config.yaml
num_hidden_layers: 8
n_experts: 96
experts_per_token: 3
hidden_act: "swiglu"
moe_layers: [1, 3, 5, 7]
router_score: "softmax"
routed_scale: 5.66
init_std_router: 0.0164
lr_router: 0.000888
vocab_size: 23015
norm_eps: 1e-05
beta1: 0.9
max_grad_norm: 1.0
max_seq_len: 512
train_tokens: 338700000
Below are experts of layer 3 (counted from 0) of a mixture-of-experts language model. Rows are named router (the router's row for the expert), gate (a neuron's input weights, with its number), up (a neuron's input weights, with its number) and show model dimensions 320-351. Each number is 128 + 32 x the weight over its row's rms, rounded and kept within 0 to 255. Numbers have three digits each.
After each expert's rows: "comes after" lists some tokens at least twice as common just before its tokens as in all text; "mostly gets" lists some tokens that are sent to it at least half of the time. This comes from a sample of Wikipedia text that the model never trained on. Tokens count by the router's weight.

# expert 77
router:146146116100127112118154108155101147114087084100167146089178102119130108177184124194151157175173
gate0:057103112186121098111118091175187164119156071144170107154125129122110161145110128146102033142154
up0:220147173103077131104114128108138105153106174104106140092130119166162142147141089123182162172124
gate1:175123182116148164142117092095112156141138174171152113085112098168111125145103118176150107078139
up1:093076042110155092104113151161154099121074105104117189172155150141114136125151116081119157129127
gate2:070106120099169162115109112114127156132114132058125098142083139121096164094166166138096110075187
up2:162128090117079113116164154185144138068159112179152167159113145103107081169069141073152103162097
gate3:114074105159101200125172103166166146178109085088127109085147173140121148112128158167117104205158
up3:117117080209147193125129132139161116158099075103131108146120202229152123108150160127205170158110
gate4:139135145191080187103094168127074102117154085158122099154113115106175054159114132062161121174162
up4:105105139110108037158155098140200157126111188131161156118151137148118167090136131195111117156142
gate5:089092139097008112170154159108147174148146152101131118110110056087114131142091127169097110087124
up5:078101148126074094114166137156129112107132125148079097067146095059078133176122083174095137079167
gate6:142060121102132108138123123059094132102160160072117139129176142173155119129116148174147097099132
up6:068172097166065137152142103199176174163111129175117118114133103100108180114132120102067177155107
gate7:100156110180112107089119102085132133137109116181110104128149127170171143143143068145137149127115
up7:127110106155117098147107148066156163137135149140164142101149132210104095181130089121118171090143
gate8:127108104092112152122102173135142109064153137173150135168179117071123131154115094139167134106106
up8:158112105092103113153120126145131128058126133174134113158179106114139093143086116177189126071080
comes after: " =", ")", " also", "History", " career", " life"
mostly gets: " ==", " ===", " ====", "=====", ")===", ")=="

# expert 53
router:127126102087106080125151144135128136055060088171210098136101078165153139143116124100182135138075
gate0:106193120102136163148176126144106145136177101097093103096107179099151150098169139145120130127156
up0:110076042152146121134149079155124161126154173146120119172195115120112115084106146193159084112109
gate1:166137130109146122076112145127084165135088126105124142180096125162130096130150145191147081196141
up1:142084050178107097117147147088165117088137117123146148143082093179092108145142174171175143164118
gate2:147151161137119109094140143172120117136115158118075139076104126148132095122137074095157112129162
up2:091136121118131133205108117133084081121139146126121120095141117117100133161115133172171154094129
gate3:067090067134127081102088146116181125046073105140064068097112154132086124097081164042118141139127
up3:109111078132107126099113079120106076078080124127076118120103100121129089167129154113113135136178
gate4:058147102148153135156081156165192156147133163104174136141142133126165083130084133109121092138136
up4:137142157109146105111141085180109130162107153172135190164086165174141115128189106090160131180081
gate5:179128165120115147155158114177162071096102144089079123133129098119173082163117109162143137134196
up5:123101096134096165105147192177184126106173135088145171107078160099114095075140161113082126085148
gate6:138086165119118122191124179145144203204206126127139136158103134061101121112082140158151131045144
up6:087129115152147143160139128130155145133102118095117137134131127098143113170094120111128126164153
gate7:140098120155099183167126084104102191164186103161149116158121123158171140078163149105192116185145
up7:106181106180127115088143106095104102064151107076114102143166154118071083139110177098125136113107
gate8:091091173120134153179113130206220099142134139098107119057123087137126101193136044135138151164144
up8:125167169179116116144128138108094158129153065129140183171159178080116135094085141112184126105145
comes after: "–", "1", " ", "3", "2", "°"
mostly gets: "^{(", " GER", ")},", " associated", " \\", " partnership"

# expert 3
router:055111115096156162060157114109145100138126120114173126113057205182083111104112132108148139151122
gate0:087122106132056112146139193188114133122140090122135147154117135083197136142142078112144128107110
up0:108085117110049104162168145164124154135140081162165105127114155145183151147184102175134144111045
gate1:190129140099139124182138131149163121127164102165142117152127099094120165114102115194121158093112
up1:100139133126102105082083126138093154151096170091145136127103124150146103135127187117126057196109
gate2:108202150124158155168096123156127211134113126138180138166098149154123132127112082080155168137178
up2:106123182167138071058137097080153109118106152111120170028180104104099176134125167142113128109144
gate3:079110199113143096159089152225189201157164120165159123112126126149055119089059125103081113100152
up3:136169109131122058094162143059120082173151079142139130117107155142153154157030159149066118145135
gate4:134091123097139085165111125109081095131164174148117197118129051098131096112138103107132124184175
up4:127124101104165125134116088136153113150076151101164079112068111173087162120157157112106140148088
gate5:177076141104139124136118137132174093111062086098119110108144082157112118146128108167157125141195
up5:095144120143099066144105161157149123207103091093130067131141127128117116156102184176123122161173
gate6:093214096146136085092116142118189094087127075103106121121106204125143149111094148092181149107082
up6:062176149120164091114123128137142085124098073087118141123163077133170138133141125125070117157103
gate7:088171146121159106118147153156150145092116153125091166100088123123147131061170056156130116165103
up7:142123127131141137116120103119091174177150120113162094126156138150096156161139171091122096087179
gate8:061127115104118138149100116116123134149084163137079109103163192156158164081122066098161119138104
up8:181084115120127147189077116148115118106105124090126126176113126165111128034169191123073096189098
comes after: " |", "′", "N", "°", "″", " /"
mostly gets: "″", " Del", " Billy", " Shin", " Carr", " Chris"

# expert 95
router:158096133167139139143169160070129138112082157171062074164111114090119126147106144152112156155091
gate0:125116063155165147091119124143150096111094124140081128164114087191170219121137134100154141137148
up0:150082038134128127134099134134118107130056130159106110127147167173172192110129184115154124135086
gate1:129091121159169197069139115160173116140137117099122133096109084144138104136122159171139070058139
up1:130107148129215151086134075098120109159088131089147112067144173099096123094111158138181127156127
gate2:150057127111078113170107089118077109080109136137083146132097145142074178147126127138116116097097
up2:140092159112140160105116118118149095143170159119094152185124191144127090102150182133135126141124
gate3:170095122126203183165184163134118196089136100102103183094109094139152104111123161078109086160151
up3:135124148118118174151174110135104156169125109104121123149101085142103153086155099173136164181159
gate4:160107133146114140060077106106137126121141152145095140169070096110055145150111186110100159144166
up4:122134085125084124124086143102080120105164168105146153148172091132138120153126176094170145107121
gate5:136131151139109124163152061167145133099111133145190107169199103159118135099156140112109045127117
up5:140146167098162206129106173115079088124171092098115132101074167087078155120160114134168189141146
gate6:154100111160099103183137132080166102119126092159132155068112102188138114089171108118106099124137
up6:105089110149150142113119102105125115141077149190100083113108151099078130108103065147105127143116
gate7:153151075157150103062180109096138137135106095125078134093112192074122095194151094068166086075155
up7:119151149101134148132072173125119076144162182101133084121123150145130100084114169147122131147134
gate8:118191135129087179141120150144137137124186103114160190103128177113189116110160172064099122133147
up8:085124104176177133170105161139135115084115152179167121158115119152097126154120104162156114057141
comes after: " was", " to", " and", " were", " he", " is"
mostly gets: " up", " made", " held", " released", " used", " began"

# expert 39
router:109144076129144137129163101139128077055102112140155122117111082184094109136170173127185121116023
gate0:070131173108118090178104092140054144143150129134063122134141103112125132138103092103122109129125
up0:096127138177109156158155187123121110144131129104103115150110115089141138128173105153198126133163
gate1:117131107125126138168129156160105146123164127120092121133137128116155127115138130157070096107154
up1:159091079132116121141116111148102140173091118167113102134108108097111167119178105114153145105094
gate2:108065113108137088190184170105158181170127139149108131175095101140138146069147097163194152130138
up2:107141089069162109189072107150075168141075150133132182092090103102139167097132150148108123214135
gate3:102171161128095164124079128140147177119079066092124074113148180138157112132142093141065139145136
up3:154102110095139112148133175129104114117131169083143068126153126162154156122165125140124065162163
gate4:105142133153118099140123101117182161205176089185151113174107152126189119113104131090082104138160
up4:138122157080155118083119079143184105125150134115146176084112154100086107116085094113124130115138
gate5:145102137097143080045171119102087148130102140075109041089094143109190127173182115154185157113167
up5:155117114126139153116105106101120141159084115188145137156134154126122155101142197085154097149134
gate6:172069156140079110127161106126115102104164117106103116178082095125083159119130154191155111128187
up6:071160099123058099134118140111094132148127147134090117100116145148111075167093123117152117112150
gate7:174054122104091094159104150144196185131133180143106094151145194110103149091059082174107106145109
up7:140124190144156123105113164124139096108139153129102166122113053157068112131166127079186152109099
gate8:125181098160121105122092175191149151160175114149119099136127170113122174107105170118127159141091
up8:098145139105105161169110153133094170096095203081080127111117182131116100168158113147113136099183
comes after: "2", " ", "1", "3", " $", " Los"
mostly gets: " Brooklyn", " Franklin", " accident", " Boston", " Kentucky", " Manhattan"

# expert 20
router:199162097101139180101137147121153134151134150182146167115116133203125129158160153107154166163078
gate0:148096126136134108154148143080124162166120180169152106144139140127137094095128130131106134156156
up0:097115123057105127077136141123108141134162087187092092141102184101131111115085170114114099159110
gate1:109112118155152158165121099195141090141153121089130103103167114174112100108093094151143202109167
up1:160115140124098093089131212071138094133103149194126146156117108113151154122139095127103094165178
gate2:136088127075123163154077102180164107166075155167168176100130106134104154067132093145122151087113
up2:180140126155149129141131160141106147105133088150125082194122073117098065116113158114137130167124
gate3:217106138107108130132119126108102136166116129148091065147105110141200147159139109118145104086175
up3:066126156198076144127131174108113160134154137090105184131151137092107093144140122144135106140094
gate4:094148106103131110128120096167115208190148151045161099146094052106134097110078129125055132102118
up4:079156079130151110117113129190161141174127155153155149089068082132132105126112132114089140091090
gate5:167092073127091140136131144160123136094161096089118121072125081064092162222163178150076144141122
up5:114102130139094103197138127115158127118160136105152116049112120105141116118122134089099181112072
gate6:190108089142101107068156131177154106048097183160125153096115127161192135144130107140193124132149
up6:115077031157164117150129151140114145151123178176119149174089135163098120112115142160142108140156
gate7:114133158151152130135068103127118171160114123121129081149146132186098107162112109100067147134151
up7:035140111101162130155128143106098181126167113091088143087080132148113086077124120173111184080091
gate8:138180153077130131172118119186160126138124094144148035137164170121170123133129176135135157168163
up8:194134100144120148046083134087122099104126153130082121116098135116139095151120147078127108115070
comes after: "%", " |", " ", "1", " (", "4"
mostly gets: " Dr", " federal", " political", " Gro", " Conservative", "%)"

# expert 49
router:127158082164164131095144100130143127122110136114141106075123100194092103193129110146140123123076
gate0:101114149095104126075146063105120179149109097059150176119121093154191073139174088146097137147117
up0:089088119173119176114125176102169089087125171158105128116061072147153116120106121163094134133161
gate1:170123112141114144193109135165147133142141117154082113098089151132119141104124182127160084150091
up1:083130106149150132067109172177157152134180139121139156142229146153164061206140092161158130138129
gate2:112116173137114133108191123056145094116105086133101189121151152158137090115121129053146168114096
up2:133175141154106127109107179121130179179127203105157106093107149140103101136204194117089099142118
gate3:134148186146120143174154131108115119146116111086130112144181155137129122079126177141141128130080
up3:078163129143118115094137107174162141111128099170142153187108167104139062101100134212166141127147
gate4:112144100138150149093109133108093097118112118121109119141160178116110068164119088101125105154155
up4:089157130145108137097087115161134174128119146155102177140149202144172107101125130123208105238129
gate5:136166069154165097200147121131161148181135152092145187133170152155115105142136128077143075139113
up5:121165143130125134091159106103125101061119110144125105135139137142182094106105149155123127103153
gate6:160097105118139062134182162141114139132121118102079165179138125098109128169128112175154130142118
up6:144121150132170089156171099074074151150101122130110059107158129142197148108102201074139125133191
gate7:133080161115142149199024125116180101140124136163137128138119131103092182123099124165133164089098
up7:123214103114140098076199119164152117145086103091132123156101129125189089095111080113131128161079
gate8:137168194160098102182103151131121128131157152157111121092114181080117126138071103195113110101165
up8:132118105144144105120095151137078106142129160100093155130145093119117096117149156161125185103086
comes after: " ", ";", "9", "I", "%;", "th"
mostly gets: "ส", " Victoria", " congressional", " Rogers", " Upload", " Harry"

# expert 19
router:130113126122128162092168123128113113164135102080088141106108188080185163092161152113098096176168
gate0:088116130155130157076107096157144066083082151114104158213096160171114178117108100137146104118156
up0:151085096129131143145122168164153146131164132139092102120158084156139090069098130155129141115107
gate1:085130116139128115050137108120118113110123111117120104149167171128130138167164115116083142134099
up1:090128136167138190091134150151138116103116115087119106101166113132184121152137091075088141116054
gate2:130163088112109062095152107135150154156125120172128102117124103127165054147137086133134123132118
up2:176160132082103053147139083093125152179159201102085131086083145102169138147158111095158104145111
gate3:092163144122117090142123189063084134066132126149073164129117124089032149143068034093105076060183
up3:187076135133113155115092070172143111161074135113177131113114158112198102105178227100094196112062
gate4:165166153087115128117139185184123156149156091152097106170097095132124145112189136164145144071110
up4:177088118068157168089139067181114160119086112171167122201145124108117091125134135097129056106129
gate5:076140147183160117140124058126143124093079157138131147160183093142090080106089070129190174138146
up5:135165091076092146123110176160141133124174105169154113118083153083143125146132197143072110151104
gate6:116112108146139121116101122141152149160165113085108109064164129145107157140140116125117151146110
up6:136054134110187178121148112176145137141172147127107108123157117137137090103135181070131125167128
gate7:169140184100101116110130127141140090149158204147078069089139132151118062172174059158124123154145
up7:209192096124146079112116167120145093103134129133109170148110102152098095218145077141178202144124
gate8:090142098194082106107102133102166133085149107108178150156105138189140148124190176137130188103099
up8:124123175183165142090090092086107106106113103148135135187107135140115161185176172150155170135152
comes after: "\n", "|", " Party", " Turnout", " votes", " Species"
mostly gets: "=", " Website", "    ", "   ", "|---|---|", " www"

# expert 54
router:112193107133114077128140138076145097092097174161090160140075133126086172150119137140169186142111
gate0:209100126185089165119111105108115148116141154105149137090138120141159085096168178123135132107084
up0:085144112099114123117162118180049141114119141130101145148107167124113173166112092161118101112144
gate1:119117115139114181128152115112087093191150127097105053156122126107178070052098120107152076149133
up1:083177149165063162115125126124095139090124143160104162140157067116123124145116149127103137147088
gate2:139185138104168190131099131127165065123129156146068075130104140128105112103100157126117122090120
up2:138124135107139128118140103123148117071150143151045083136129138140153139121139167154136103126112
gate3:193116181133110125136156123078128097156151131082165157120151145116135132171172133128178141122087
up3:101173161155155146061099140165057138127173122160130108142102104145135138104137106145187122081169
gate4:167076088185166142136148143215130094134162129136170137129098118097179125118108127110101124130109
up4:144042121157120122152131140107129159110151140091124117133157133082113094135161166121144128163119
gate5:111163187077170165102160172133191112114126114165150097117103158106097134089095102109117153177179
up5:069118094174119121087120137088123165097116148104128156085182125117141136141133142085138104124139
gate6:069162181116093122121113123164098129158140125137109112134168166173087128130098119115114143112138
up6:058150166184047122139140138146100147112124145138160101138170091163146111135146109137148143118141
gate7:116126128113118140112126090146130091117113142052153137150146146159140098157127098095123157092129
up7:137156130112141085084106101064112081066111151113128157130114113118163131131125107106108166158126
gate8:154130074108108142143152139127151134126050162165110176165077151125157091132101131140174123149176
up8:114141140190069189097152128107121110098125142153132130093142114082087093089090183117171103122137
comes after: " the", " a", "==", "s", " his", " The"
mostly gets: " football", " games", " children", " tournament", " women", " business"

# expert 35
router:114133112086148127115093096144134085106155134102173155120139074166062119130159116091126110114102
gate0:102151122103093132106160140195146159155125098078156114137156142122091139138111118056119168092094
up0:165069083161078126122090084084109112098153151158157107173142140155137149092157167125071101129146
gate1:172097087118086156104076112097124092149142066110115094191079127158117174167131129176155147119085
up1:111108125145144127126121120086135114163193173145068155149069080103134129167115105113151115129130
gate2:134146120133134131099177072184132185114150107166128100128108167120104115108122068156109144112159
up2:095090106092105111162059068117115139141153148077137066167108150123151151131117120124085110136143
gate3:143215126076156182120123103108126147179148173108165121135173141167097183171163132094124099141108
up3:155155033129104120118136126228119149121118139133129178141107157104120057197128174176167076142144
gate4:118153111131120101103103194116116116142136141184162075149146185081103141093100115090132104146093
up4:142175155093147142095102165085152111115160172134163088152105118157131171123161128117060093149149
gate5:155126150129060133086121105121155076112027119142129161179131140119130181076155135182102078162099
up5:137173165088109119088167145152130131161170119074147138132078131076160135117113132112170185127143
gate6:130121164124105165117134128151114130146225128154124068182062151156129123157118124120134140108150
up6:132092113130079192091135120166127101147150101157112109170160058136080127137126160162141108183171
gate7:148052119168137162181163105192183180168155153099188156097102128122054195102139155155142182090141
up7:117160142159107133080142153140151138110172045186156097165139163093136147064129177142138170034113
gate8:085099142168075110062178115109124200152156123093128153155151053072134170084119126126097132108169
up8:122157121092108101177169174125165185121137123117179141139164119109033109178085080153144103102165
comes after: ".", " ", "4", "3", ";", " ."
mostly gets: "ensis", " Alabama", " Murphy", " Albanian", " Texas", " Chile"

# expert 42
router:075128083132169128127127098092120103093095131134152116081123052186092104146101111095180139113067
gate0:114135105095107104115167135117150114150170112097110120149097093104147122139112156186127127131186
up0:164059179162107115172098166138130145141068164083142139136187099085171126076076142101134152154156
gate1:103119132163125157161119108149163112163175109160126126165151102159156085134111128119136113126152
up1:082141064102085105126115127119153093091158144075108149122169183181183163095112120129174108143118
gate2:121126126111113144164206144117049118138167039114120203154177147096105130112157095159145121096136
up2:138150177132093175162172068102117127108141066131121084083118146118139144127138138100097168138143
gate3:176123163125168059137173147120083176136173116178113143110123114127116098110082142176178167086179
up3:120067118166098164164179141066148138185139136150141135177111091109112127118114098181096110095096
gate4:154140124096136083088138107150135166148131131182119119116101196152163143120165210138099125121148
up4:133091186089134073153121181140070124158084125151099110149149127090160096140137158134138162176117
gate5:142165170154124144119121102081131185175164110089156137087159147119126118152092167148100079115101
up5:102111143152128073121105113108182132086155062106157119166152116162127116112110072147157139101188
gate6:110172141108102179066120143133129107122128123167126107145129117093088125158172187149160132097192
up6:104133165130156125176090089118132115093153145082128159118100141127140075150100102069109101138106
gate7:063140170139205186094104095110144145132078155145179117139153138182090162149216116115128062108165
up7:136180054133166188111129110120138153124164135163225101145147168142172110162103133086106124168157
gate8:138121126125145121136139193131123188112121202176132147113096148156125181124111168100095167100156
up8:141108141111109178184089150158132178090146152125142119129150141101146207110162136151091097118142
comes after: " ", "1", " (", "3", "2", "4"
mostly gets: "о", " Moscow", " Baku", "ς", " Azerbaijan", "ρ"

# expert 27
router:158108143126095097121110142108154152130104127171071088167110135072152128118101134108091194155100
gate0:090199161139152131135121102126155097090131153181098137163107096162106178123135095098081136118177
up0:153078149200151140145115075126158107167171108135144115141099124177184091102168116162104122106157
gate1:071140134093091121076151179132164120127142114113112112127132112106081114139159175082089106117124
up1:141163105146130141129164109134113072106111137066131180134155116162149113073093111153156113138161
gate2:165119123116108129130085124165113023075170156133064107130087181178105132139140112151102102069132
up2:105084117114076146095114116181138096119156135139102118169148182214116133177160115130186098099138
gate3:178144119101082154158179139124185172132146139110170143182160072141123111118154095162133083121126
up3:072151127169166133104134074124107065127115114159095135087123150138179117114121117087147162141139
gate4:125187153103131148080144100142153135167134112128099124139114124094056122152114107135149146128177
up4:157101099142068157152156170049147204156156138134126125146141102133177108131170156132166111105112
gate5:130100086192144125109169104202084130088134146155095129151162224177169115199163125173175092078138
up5:097177196095132139090121196101179103192119133080161133115123083109121132108128108052130149153127
gate6:111153107155168143091155136150178130121140120138188140087139176136130094176096143083111129096130
up6:150105142128160143106102157138130118100134165143135103124152174124124140146090153090118153087124
gate7:070148077119217095119120124146093176101156118129134156110145174167104103150114144075149148153156
up7:161133114119061096102169170129107166092139073143021142145119141134061160090151159146136145144115
gate8:168059166115137134078100163167077139122157076067133131118165178125111098120188118153166078109143
up8:109152075149110175089163108091118073159090114078110128144135105131136103091136113108116130121141
comes after: " to", " was", " he", " and", " also", " were"
mostly gets: " made", " make", " took", " making", " using", " wrote"

# expert 61
router:141099121203169162126075076094152113118127107149097152153119130113085133119181162110112133119075
gate0:144083109154109117160096082166161186210106032110150136094140080131126092108147097098114145125171
up0:133130139116109105126153171102089106062155174107109119139128176108171118130118128165161102134079
gate1:105107141171150143142140105151121158153122143145139083169158078125085070173116138145154121111111
up1:110108177135103141127181100110154166137162144135119117120134129097104119169142125155126127119095
gate2:103133125135186150075129066107109135122141121139102078123127170073136113136046051115141124156116
up2:149131118076188113102126160120115141168130128104113124131110135147143108142121086144181079125149
gate3:156095080135089179164179145109172119164149136176104182146150144180138067136145141138082103095126
up3:092138109107118107097116161127086146090129075071187137121132165107150132155167115121160137170112
gate4:098120139092131139096160146139141155204125109113141125141106136135128107138139147140105166182117
up4:182134090120125056128145112132108179129145168090123107078125048175141095112101115136150109168099
gate5:091098081147117155110117136130148118079143114141140108128136148138071144119148137115105158110159
up5:141122075151110136119117088107166178099118099104100158166137100123114092111108109126059097194212
gate6:105128107127129072125194175055135156131095065114172161069147152141129183128152163087168184154080
up6:158166151112149060096170123096144140170134149123144089089104149211094111114093165085131178191132
gate7:090171123110173143093150149192172108132157105126125125127118140155136089157168144139082145194154
up7:148115197126100117140071146125117114157137173099132052104130111073168147144112095100156154100092
gate8:074145115121089145160129173170114132096149073117225146099197120107154115076158141139182123195125
up8:153099100187099161166164125143145161081132110160096164111131170139138164141171163106141119096083
comes after: " the", " a", " The", "==", "The", " his"
mostly gets: " year", " period", " months", " week", " day", " times"

# expert 73
router:093082096115157158169188087111113140134132127093146154111122166191162098103201208128196140089126
gate0:097123105089142154098127155171136078089085087132149108153149137151185091143107114119072092157106
up0:136122086126108125163100102135095160161165147121143097166102144108079180109125133129156118118109
gate1:105125172157126151110096166140159141159091146099143169136140095104058072159103132105134062186141
up1:174105171109146141084147151094114113085177113141163040089110135160185134156094140149119143121093
gate2:193149117089120127128133086160165084076124092179135107186099117155105152128127139133122142169129
up2:139116119110094106147162142157143169105178139134182095128110088115085125161121185105117106134131
gate3:135104115155123109180133064114126114117180177133190090147179112143102099164089170074098119089178
up3:186142171096098168118067099159134120179140121075151074087144194176135187100138084134144106132053
gate4:106202136131163125122170112155136103151157146148079139166114092035077125200193134154101126122167
up4:143089089094074079176078113127084151129131132145164084083170112160174141141129102115075094146108
gate5:105131172126165144092115119067114124100062106141136092151124196164228139068106158099182135117121
up5:142116087162180130079179107120141142122148180189137136093135079115037110211082147130176136098160
gate6:146164196150186151176114153163121151142089167130068112166135158150154142164188110163107182172165
up6:119153141135166145182152147114122159162151114151174106114119125121157091111123156147141158111071
gate7:102064108088112155050140119120116139118160085107116120148142174158167079095131142118169121072176
up7:139066108092155160084139128116155143108186101126123127160141139163185069092092126140148097095156
gate8:127075092094168080135166116141136071109125134149128136115118085086109095097127192114122136111111
up8:183131137073092099110075152119160132142110130170150114197124119128139149121110110170140102118139
comes after: "9", "–", "5", "3", "N", "8"
mostly gets: " North", " To", " Pan", " eastern", " $", " north"

# expert 51
router:076105130125088164098174129131101073122074136116121134095081129142068120113190158103151168200126
gate0:121129157110145138124080140127118143104158187086184156189114155156140152089112119116123185123104
up0:141119128085080138145108094088125169115120050160165114152107123057107114110099140114116102129141
gate1:132123144066091136158122095133067166154125133085123089157135118112105069081129096082093124140138
up1:081133117129123104106085058144109137145087099044085133134143126144118131123129099083099083208146
gate2:187066179123108079096197123147129165142105106095129176106169142104094148170167052142121106125101
up2:172112163172115116110148126167159123156030135124166145131072148089143119142125153072135125130133
gate3:163146175128083081155126097146161094115229154166129092118129135111093073071080162135095183133141
up3:090095051124183139132171130113093170161072103039166150138098104137112105082124094034121105118087
gate4:100152154112140118171138172097126112176222186097114130118162175158110135098127084179145100120136
up4:117128137111169114108118141103164112190209150121119135103192119163117134112137066182142123114113
gate5:197101187114091156186121193189120161175151240072153095138083167114092105151133090151162116054125
up5:075164075130145144100072079100121123089120060159128126157178131138120126122137142130090124158127
gate6:092101142173140216169152178137133136126177088156134158138103146126079083094112099090174128093157
up6:125122144113187115156161107131180143114067138070125079147129166053141156111134124138105193190162
gate7:098098141185084157156154058126088173140083147077090152112135121101120145128117084160138128087140
up7:139146135163040174122128081143094171156102111079135123135123105066094119108109111202099104101121
gate8:105159098155078153120119121134153066122134151054093196149184175119158101089144164177146147147078
up8:130136096125078128146158113119132094126138126066118201123166171146188132098124125179173212099133
comes after: ".", "%", " with", " as", " Swing", ")."
mostly gets: " a", "%;", " The", "|---|---|", "|---|---|---|---|---|", "|---|---|---|---|"

# expert 56
router:173104135103125125144114099095126120152126115138068080137119118089115133136163144073082120178107
gate0:191077133131140157115174148116145146100138140153185171140182193137117090136143151170154131170128
up0:122177101128104090119070121118092110126165128081097091183074106186159124103103123159117140158182
gate1:137118169171111078076161111116157157198140075142153096131111133165125058117161156086120068127097
up1:139083200217137112131162110134148194153133107125124065063088150159119061180132171085069076114143
gate2:167104112197071161095116119132072074145135135188156094107073191100095118138094113103126080108112
up2:135164105124117154038139135150175134104102141078119078115107143140062123157164068166126181148162
gate3:037156162149121123159192116150110162171187135042174125120123118161115120145122074118114155103150
up3:137073136088126091145202173059114120143120141092160043113126070176125109177084082064132064112094
gate4:131152092078159128156107145120119184109127100152164141143170164152153125163143117068147106174100
up4:133178149142088112143102118167133073126114164114051156120137085131120143051135125162085136145156
gate5:142082092168178160075129160163150191140095124118190137159083096180197141252156153118153149094084
up5:081140112094122148052165170126152105155126089168132108177128132059110139106095128200107082126152
gate6:159110169138157149148145129146062133143177131172144164130125122108107130152108114078134078119127
up6:173115111108135113107084159057113170131172161120194089111080123153126127144128137146129117131135
gate7:102114147121162122123131104093116198118167126133160128157149134095152098160110104121227054080084
up7:129107122114114106090138106129127139130096074125106166169135176111121122117160116137164176134145
gate8:119160133112099152137164152150114147148111130076138143087118113096114156112142101090118145096102
up8:124163140058115190118145138124129142158184080050149089174126124142102113067127100094126074140108
comes after: ".", ",", " of", " in", " that", " and"
mostly gets: " its", "The", " this", " all", " This", " other"

# expert 4
router:122117123121079143102133125111068093152172141101112118138134154103189196113166122152149105093106
gate0:161091122105124074124103145127090067155136171183085107162149158203143103178096079099144206110153
up0:088139134147100177151092151147123126105132159129167100144106124094155144124137189143105102129129
gate1:123177093151130119073184134123090069138177139125180101094143167140137142173188084085142104166124
up1:101084091112130151117126122103147160116132076129101152121134094138076069085051140151088116088126
gate2:133101203169129091103106109120175119118070129188098164136179141164172081138172098085128135171127
up2:129101184184101089126112118068126119164101139108131154118122132119142096137104178111145147116139
gate3:182106122130150186133150158116156167156124148073076089081137109136133107157177180157060149163158
up3:127133197135114136135072134088084096130097135151104155127125134126174116093098081107157101140090
gate4:112073151075069108137096094145123125096145123139119105181095193151124062150052171076110081195117
up4:142148062132210092120139137048134102189118102122123150102208058136112121116178160088159188211161
gate5:036142116121091183106112141144110157161155096084137170135189064155119113158112137055181137120179
up5:171085164159161123146189132107202069087077120133136098139104168124142095117115135179084144129114
gate6:084116091099109093110184144114120102112119098124104141123170151142132149086068096172127134084114
up6:000190129131130153116123129145114139090121143119164065142153111179169139062075113170122117078172
gate7:067093182109094133112087121161163083050107213139122106150102105124130103132134183124097124090106
up7:193199078147134084113176169077143155163115114099149114133146146113145139142124054103159144141122
gate8:095144082139110124143117098002165112083082124124135160096114083131162125120073204139143118157137
up8:144083091126091116131172105129072117151144065095174164192187138184083127156164069134129143126128
comes after: "\n", " \"", " (", "—", "/", " ["
mostly gets: "    ", "|---|---|---|---", "   ", "|---|---|---|---|---|---|---|---", "  ", "Al"